config.toml
n_layer = 13
d_model = 160
n_experts = 80
experts_per_token = 4
d_expert = 32
d_shared_expert = 64
activation = "geglu"
moe_layers = [1, 2, 3, 4, 5, 6, 7, 8, 9, 10, 11, 12]
router_score = "softmax"
normalize_top_k = false
routed_scale = 5.56
balance_loss = 0.00744
balance_bias = false
router_z_loss = 0.001
router_noise = 0.3
n_groups = 4
groups_per_token = 3
init_std_router = 0.00771
lr_router = 0.00146
vocab_size = 4810
norm = "layernorm"
norm_eps = 1e-05
tie_embeddings = "early"
optimizer = "soap_variant"
lr = 0.00419
beta1 = 0.95
beta2 = 0.95
batch_tokens = [32768, 65536, 98304]
seq_len = 1024
train_tokens = 440200000
steps = 7177
dataset = "wikipedia_en"
Below are experts of layer 7 (counted from 0) of a mixture-of-experts language model. Rows are named router (the router's row for the expert), gate (a neuron's input weights, with its number), up (a neuron's input weights, with its number), down (a neuron's output weights, with its number) and show model dimensions 0-159. Each number is 128 + 32 x the weight over its row's rms, rounded and kept within 0 to 255.
Before each expert's rows: a language model's description of what the expert responds to; "comes before" lists some tokens at least twice as common just after its tokens as in all text. This comes from a sample of Wikipedia text that the model never trained on. Tokens count by the router's weight.

# expert 33
Description: Digits in dates and decimal coordinates plus infobox field pieces, such as 1-9-14, 29 March 2000, Release dates, Resting place.
comes before: " | ", "1", "2", ".", " |", ")"
router [184 149  78 150 134 125  93 107 148 159 117 155  76 155 145 103 158 118 168  74 151 163 117 114 174 139  91 153 161 147 134 165 121 160 143 164  93 113  92 138  87  84  97 156 102 108  87 141 165  86 105 152 112 161  91 175  95 166 149 173 149  95 172  95 169  95  93 150 154 135 170 131 121 155 109 118  77  97 169 103  95 101  98  93  78  89 152 120 182  84 155 131  87 102 160 162 106 145  96 147 182 100 103  92  83 143 116 144 149 159  93  83 143 171  98  79 124 164 167 178 157 155  85 121 178 150 102 101 161 131 129 174  82 162 167  84  79 120  70 125 152 178 118 112 130 178 101 156 173 155  76 156 134 154  98 136  91  76 139 111]
gate0 [182 111 126 113 114 120 115  66 104 108 103 158 162  90 127  75 128  93 105 215 122 157 106  77 120 134 175 194 120 165 171 126 124 144  89 108 158 120 140 154 104 178 107 122 102 106 121 116 161 125 185 116 132 117 140  77 117 106 151 108  86 104 100 130 162  97 118 138 113 100 122 141 113 120 138 147 140 167 163 139 166 108 135 180  57 117 128 122 158 101 160 115 125 112 120 153 104 118  40 134 149 151 159 165 137 149 105 139 154 134  82 132  77 135 129 146 169 123  75 138 137  91  84 142 159 138 193 191  71 144 157 118 128 131 144 107 107 124 184 139 159 113 148 133 166 119  83 104 157 190 167 128  25 149 106  88  85  85  53 185]
up0 [ 69 137 160 121 114 134 106 155 146 127 154 116 120 166 159 164 148 142 122 131 156 135 155 147 158 135 118 107 155 136 100 140  93  98 146 118 107 162 135 137 196 111 100 106 122 116 132 100 133 169 140 139  88 115 140 177 112 130 113 129 164 109 139 101  80 208 101 163 120 134 167 125 182 154 128 112 160 179  44  93  96 120  93 141 124 147  82  56 160 171 104 108 104 176 140 130 110 101 180 146 138 131 132 145 143 135 101  97  65  93 112 103 116  71 140  94 118 120 164  88  81 196 182 142 150 164 109  93  83  60  33  94 114  94 145 127 143  70 141  99 105 104 101 106 136 201 128  86 197 159 130 125 115 171  81 126  89 142 167 175]
down0 [ 94 201 151 138 155  92 116 174 210  73 120 114 191 146 137  51 142 118 132 126 118  86 146 192 144  74 139 130 135  99 128 125 157 118 127  87 120 109 130  66 172  98 114 126  84 108 171 169 119 114 126 171 114 137 162  81  83 123 106 140  96 177 184 128 180 158 111 139 142  82 116  59 114 176 141 130 125  68 124 104 153 118 106 134 137 149 154 116 130 114 113 103 123 127 144 120 121 120  82 154 166 123 140 153 121 104 166 141 154 141 121 130 172  84 118 123  91  67  95  88 135 134  84 125 120 141 143  98 195  73 201  90  99 116  78 163 155 166 156  90  97 159 120 113 114 150 167 127 146 116 139 160 166 170  54 146 163 151 191 108]

# expert 51
Description: Line breaks and pipes ending table rows, percent signs, and unit abbreviations like m, km in infoboxes, such as (180 m).
comes before: "\n", "| ", "|", "0", " | ", " |"
router [186 145  81 135 137 124 100 103 144 148 112 133  65 162 147 104 169 123 166  76 152 158 154 134 168 140  93 132 157 150  68 164 108 178 142 165  88 136  91 114  86  99  90 136 129 108  79 144 152  81 115 167 117 183  98 160  91 155 131 162 153  94 187 101 168 108  97 139 166 155 159 156  82 161 115 129 112 108 153 104 103 110 121  85  79  82 163 122 166  98 149 127  88  91 157 171  92 153 100 153 184  95 124 101  99 125  98 144 165 138  90  99 146 158  83  83  91 161 157 193 126 125  72 144 184 160 113 117 158 144 138 146  95 164 164  66  98 142  73 107 151 153  90  93  89 156  95 173 161 149  78 162 145 161  95 119 106  87 171 126]
gate5 [119 135 161  89 134 146 182 165 124 118 135 122 141  99 144 182 174 121 152 106 132 115 154 143 121 116 147 149  60 121 139 121  88 124  75  92 153 126 155  99  89 115  65 148 141 180 144 173 157 116  96 159  87 170 100 134 144 192 132 119 147 106 183 117  95 163 126 160  90 124 140 134 156 150  97  65  89  69 109 155 184 107 175  99 181 121 170 121  45 122 155 119 141 105 199 181  76 134 112 173  77 178 172 151 129 140 157 147 154 125 120 214 139 107  44 114 125 123 136 110 113 126 153 118 128 134 118 136 104 143 142 141 128  72 112 121 126 113 128 101 175 118 129 144  55 158  83 119 134 179 121  75 107 116 157 157 131  67 123  76]
up5 [162 137 127  87 158 146 123 145 130 127 153 127 125  61 102 127 143 117 129 141 121  79 138 169 158 121 106 156 155 155 166 117 129  96 110 135  98 141  89 132 134  74  97 115 147  61  93 119 197  86 114 124  78 118 133 133  98 121 173 126  83 194 131 134 123 154 123 127 151 144  91 139 153 137  42 111 131 123 170 113 129 129 154 130 166  83 122 139 111 113 184 158 134 191 149 117 106 107 157 136 161 165 113 113  75 154 172 171  89 124 131 123 122 178  57 124 134  71  69 102 103 140 155 173  75 171  84  59 199  95 117 139 148 131 114 137 123 150 186 115 154  83 147 137 116 141  95  88 141 134  63 167 228 108 150 199 115 135 156 135]
down5 [ 90 113 143 144 131 175 191 136 170 178 106 168 116 133 128 175 157 110 128 130 136 101 171 215 168 104 133 107 131  92 133 174 155  70  89  55 151 114 159 142 139  91 141 165 115 207 111  99 133 118 118 122  90  86 170 109 163 105  47  88 186 198 136 111 159 140 140 122 133 117 120 125 121  95 177 130 110 149 129  85  87 119 132 113 156 114 110 166 105 133  81 147 166 144 137 149 186 143  61 143 118 117 161  75 102 158 101 103 101 174 133 203  90 150  40 123 122 113 148  88 125  85 148 119 142 104 172 167 107  92  82 129 100 102  83 108 135 168 128 126 159 145  99 141 121  60 135 116 133 117 127 167 133 131 165 108  96 125 110 147]

# expert 39
Description: Table cell separators and the seconds digits in coordinates before ″W, plus inner word pieces like Ind-epend-ence, d-ensity.
comes before: "\n", " | ", " |", "% | ", "% |", "2"
router [182 126  87 125 104 125  85 102 135 123 151 143  71 152 135 115 137 102 167  71 172 163 140  94 168 130  96 128 162 140 116 164 108 182 149 164  96 132  64 135  79  91  85 130 110  93  90 149 137  94  95 160  99 167 117 155 100 142 147 174 159  96 166 111 172 111 103 156 155 133 176 157  96 149  91 130  88 124 191 110  92 100 123  89  67  87 167  99 179 117 167 111  79 124 155 169 111 152  80 158 174 107 119 106  81 132 123 152 154 160  91  72 145 176  87 112  73 151 165 172 143 146  89 125 184 153 112 110 157 137 163 158  99 153 174  91  76 109 112 107 135 165 108  90  95 159 104 181 141 152  64 167 130 158  94 110 109  89 151 143]
gate5 [ 87  59  92 135  81 134 155 101 122  91 163 123 164  81 140 152 112  92 108 110 186 112 125 148 163 102  95 163  83 127 130 140 118 150 146  87 142 126 123 169 106  90  90 155 130 127 164 168 156 172 159 153  45 151 150 151 146 155 112 155 131 137 149 115  47  73 145 166 102 124 153 150  85 156 112  98 138 118 125 128 136 121 156 134 133 140 175 101  80 144 124 138 152 154 202 168  86 190 150 118 142 148 163 180 116 173 132 140 168 102 148 194  99 166  79 180 147  67 155  91 107 148  81 112  81  60 125  81 106 127 142 107  89  89 136 117 162 124 158 175 157 142 164  89  90 144 109 128 195 118 105  79 170 168 115 158 103 111 110 109]
up5 [123 149 104  64 177 144  77 144 115 160 126 127 125  83 107 142 132 141 162 124 149  70 128 148 156 149  79  92 136 138 185 145 129 155  79 134 131 118  85 160 153  87  84  57 103  82  86  82 134  85  97 156  81 135 117 171 114 134 108 138 136 194 126  70 133 113 117  92 128 137 133 153 132 147  74 154 152 138 122 130 133  93  85 126 203 109 147 120 137 183 166 140 196 131 141 128 146 114 143 146 112 135 169 160 137 152 137  89 118  86 116 104 114 156  95 111 130  60 104  90 166 158 124 145  84 122 123  69 139 118 177 192 137 131 180  97 142 181 197 126 151 120 172 122  56 126 129 128 149 172 110 107 158 130 168 120  27 125 173 154]
down5 [153 106 134 112 139 115 140 142 169 139 115  72  84 148  71 133 150  71 160 110 183 145 192 177 166  83  99  98 134 121 143 180  82 113  97 149 141 127 131 115 122 103 159 203 104 147 150 113  94 147 171 144 106 123 151 114 128  95  84 149 150 159 123  63 162 202 195 167 105 118 142  92 106 114 121 134 138 205 118 127 107  91 102 120 198 112 112 119 113  68  54 146 114 156 163 116 106 170 105  89 106 137 153 115  93 128 121 158 140 104 153 179  44 196  89  95  87 129 147 107 111 124 122 157 163  95 168 128 113 148 122 184 147 150  83 106 111 119 150 155 163  73 139 131 113 122 131  78 112 137 190 165 107 147 148 108  79 125 132 138]

# expert 30
Description: Digit pieces completing years, dates, percentages and statistics, especially in tables, e.g. 2-019, 1-965, 28-th, 11.-05.
comes before: "–", " | ", " |", ".", ")", ","
router [177  93 123 119 134 128 109  89  99 176 109 151 103 134 187 130 183 137 145  87 151 147 150  82 180 163  73 145 144 144 128 152  87 184 141 192 114 138 105 127 104 116  96 152  88 117  87 148 152 108 118 157 109 155  85 161 115 162 164 148 183 104 156  92 159 106 122 146 162 100 157 137 125 149 121 116  82  61 147  68 116 147  98  81 111  93 142 111 143 135 133  89 106  84 146 160  98 152 115 156 215 118 126 122  85 122 111 167 163 150  74  67 119 162 124  55  86 147 166 176 114 149 106 159 145 151 128 102 176  90 127 151 106 161 156  87  54 126  79 116 126 160  83 102  94 150  96 141 150 146  74 125 176 114 106 158  54 107 144 152]
gate1 [140 127 118  96 200 124 132 121 125  58 155 131 135 191 144  82 128 142 113 136 194 183  89 133 158 104 159 104 146 147 119  90 124 150 140  92 129 150 121 100  83 112 125 129 124 121 145 110 102 166 234 166 144 161 143 106 117 108 200 163 137 131 132 211 119 156 195  85 122 141 151  95 101 144 134 147 160 145 123 109 167 106 110 133 100 144 124  99 163 120 150 128 161 152 151 189  80 127 141 143  68 164 104 119  77  62  93  92  86 113 133 108 175 129 173 176 156 104 152 152 137  72 125 106 107 182  89 113 147 144 205  99  89  94  81 102  83 137 162 116 150  86 104 106 149 110  89 161 123 134 153  65 136 165 133 113 147 136 108 164]
up1 [117 163 168  91  84 181 109  77 131 188 100 122 133  91 153  74 101 160 168 128 115 188 137 128 151 111 151 108 141 119 176  91 118 122  97 165  92 139 178 173 181 126  98 165 136 116 166 126 143 146 137 111  98  90 173 172 127  81 135 198 147 144 145 118 111 164  89 112  67 127 113  67 137 144 146 122 107 150 162 138 113 147 151 196 145 176  87  92 147  95 132 128 128 149 110 105 138  92 145 134 152 103 107 107  97 174  66 113  98  79 142 162 131 111 134 138  58 149 107 187 128 131  77 106 121  92 114  84 198 156 151  74 128 162 144 166 105  88 131 130 106 156 149 111 201 151 127  71 154 131  73  88 118  69 147 139  97 143  94  79]
down1 [ 97 176  87 159 145 101 171 142 162 154 108 105 109 138 119 111 189 142 125 154  95 134  79 107 151 118  82 131 128 110 142 131 112 195  37 104 119 155 151 151 209 175 175 131 183 176 119  84 145 169 102  92 138 115 122 215 128 157  89 174 170 118  99 107 152 128 103 115  97 125 144 135 155  99 105 133 134  99 130 122  97 110 100  85 113  85 136 127 117 148 179  97 164 124 147 126 151 103 142 165  85 136 140 117 149 134  33 114 170 155  66 125  98 155  95  91  91 142  81 122 201 150 141  76 124 123 157 110 152  79 162 137  71 135 134 149  99 169 155 114 147  81 181 118 125 148  91 181 122 134 128 133 124 105 140 173 113 148 107  61]